config.toml
router_score = "sigmoid"
balance_loss = 0.000366
norm_place = "pre"
rope_fraction = 1.0
qk_norm = false
attn_scale = 0.177
init = "normal"
beta1 = 0.95
warmup_steps = 200
decay_shape = "linear"
max_seq_len = 256
Below are experts of layer 5 (counted from 0) of a mixture-of-experts language model. Rows are named router (the router's row for the expert) and show model dimensions 128-191. Each number is 128 + 32 x the weight over its row's rms, rounded and kept within 0 to 255. Numbers have three digits each.
After each expert's rows: a language model's description of what the expert responds to; "comes before" lists some tokens at least twice as common just after its tokens as in all text. This comes from a sample of Wikipedia text that the model never trained on. Tokens count by the router's weight.

# expert 1
router:084047139149085199163138122144164151143092195140167134055136128141142094121137137101071119158162095130132094141105100176120126116162089154129112169098110165192160064174145113119181083197116132
What it handles: Commas and conjunctions. Commas and coordinating words like and, or, but, & that join list items, place names, dates and clauses, e.g. "Tamano, Inland".
comes before: " ", " and", " the", " which", " but", " a"

# expert 9
router:104112077146079154095135110074139138163157114078169124148108157144103177124110154125092121157106059120119142078193076134082124082157102132154141065141133127130154116140129137175182140173129117
What it handles: Name and word endings. Final pieces of words and nouns closing names of institutions and groups, e.g. -al in "Environmental", University, Railway, School, -idae.
comes before: ",", ".", " of", " (", " and", " in"

# expert 5
router:123090153234082141135132092136158103152121091025142117126076125161147075136145097087169128106102119117210182163139112139129089156153173135103100154177124076114161127128093147113126103138127134
What it handles: Infobox and table numbers. Dashes starting infobox lines and the first digits of years, scores and measurements in lists and tables, e.g. "- Position", "1993", "10.5".
comes before: ":", "9", "0", "8", "7", "5"

# expert 11
router:087151046150151214184105089122131162077117102118170096145064122192142106107130122118133128175133171077061068140105102134083127070147164137122176087168110113160151172121164097151163207228112107
What it handles: Sentence and cell ends. Periods ending sentences, pipe separators between table cells, and heading markers like == and ===, e.g. "at night." and "Max width |".
comes before: "\n", " ", " The", " He", " In", " It"

# expert 10
router:171109130120097111177048128157074169131133096101075085132139141134134094119123081190135110128046116120127085089143133125068101146120111057167117117114114211067186170143207180115054189106135138
What it handles: Digits in numbers. Single digits continuing a number, mostly in tables of statistics, scores, times and years, such as 50, 2:30.52, 1918.
comes before: " |", "0", "–", "1", ".", "2"

# expert 6
router:074050104132142169117129108135143106115115146167136103077145133163086139087153075134103164164091174153147082104111135145086142089095099116107109127116082147101166095163139138144140102187189111
What it handles: Verbs, adverb endings. Forms of be and similar verbs (was, is, been, became) plus adverb -ly endings, as in relatively, apparently, more.
comes before: " a", " of", " in", " to", " an", " well"

# expert 12
router:092110150157171126131106080160127136129074122111139113136097121095168122116122114090128123114166125150114169155173136163081155078172144204080146142116153110151194159183093167117205188165162182
What it handles: Line breaks, brackets, quotes. Newlines, opening parentheses and quotation marks starting asides, titles or new lines in lists, tables and headings.
comes before: "|", "-", "\n", "==", "The", "==="

# expert 3
router:103081041089140120157139052125139180121061130129179150070122117104102088122122157148127157155067071104138097126118114137125092125112126138095171126161149177101128143143144129137160153180184171
What it handles: Verb-linking function words. Prepositions, auxiliaries and verb endings that link clauses in prose, e.g. to, had, has, after, -ed in "highlighted", about.
comes before: " the", " a", " to", " by", " in", " that"

# expert 13
router:093117198126116134113103151149191179099067100114102130129107131128125091143141103118134150098091070138179088140106134135075117105092172096130114126168116137195166117113113113140169092153118142
What it handles: Bare space tokens. Standalone space tokens, mostly before numbers in tables and dates, e.g. "Votes | %", "May 28", plus prefixes like de, ex, con.
comes before: "1", "2", "3", "4", "5", "6"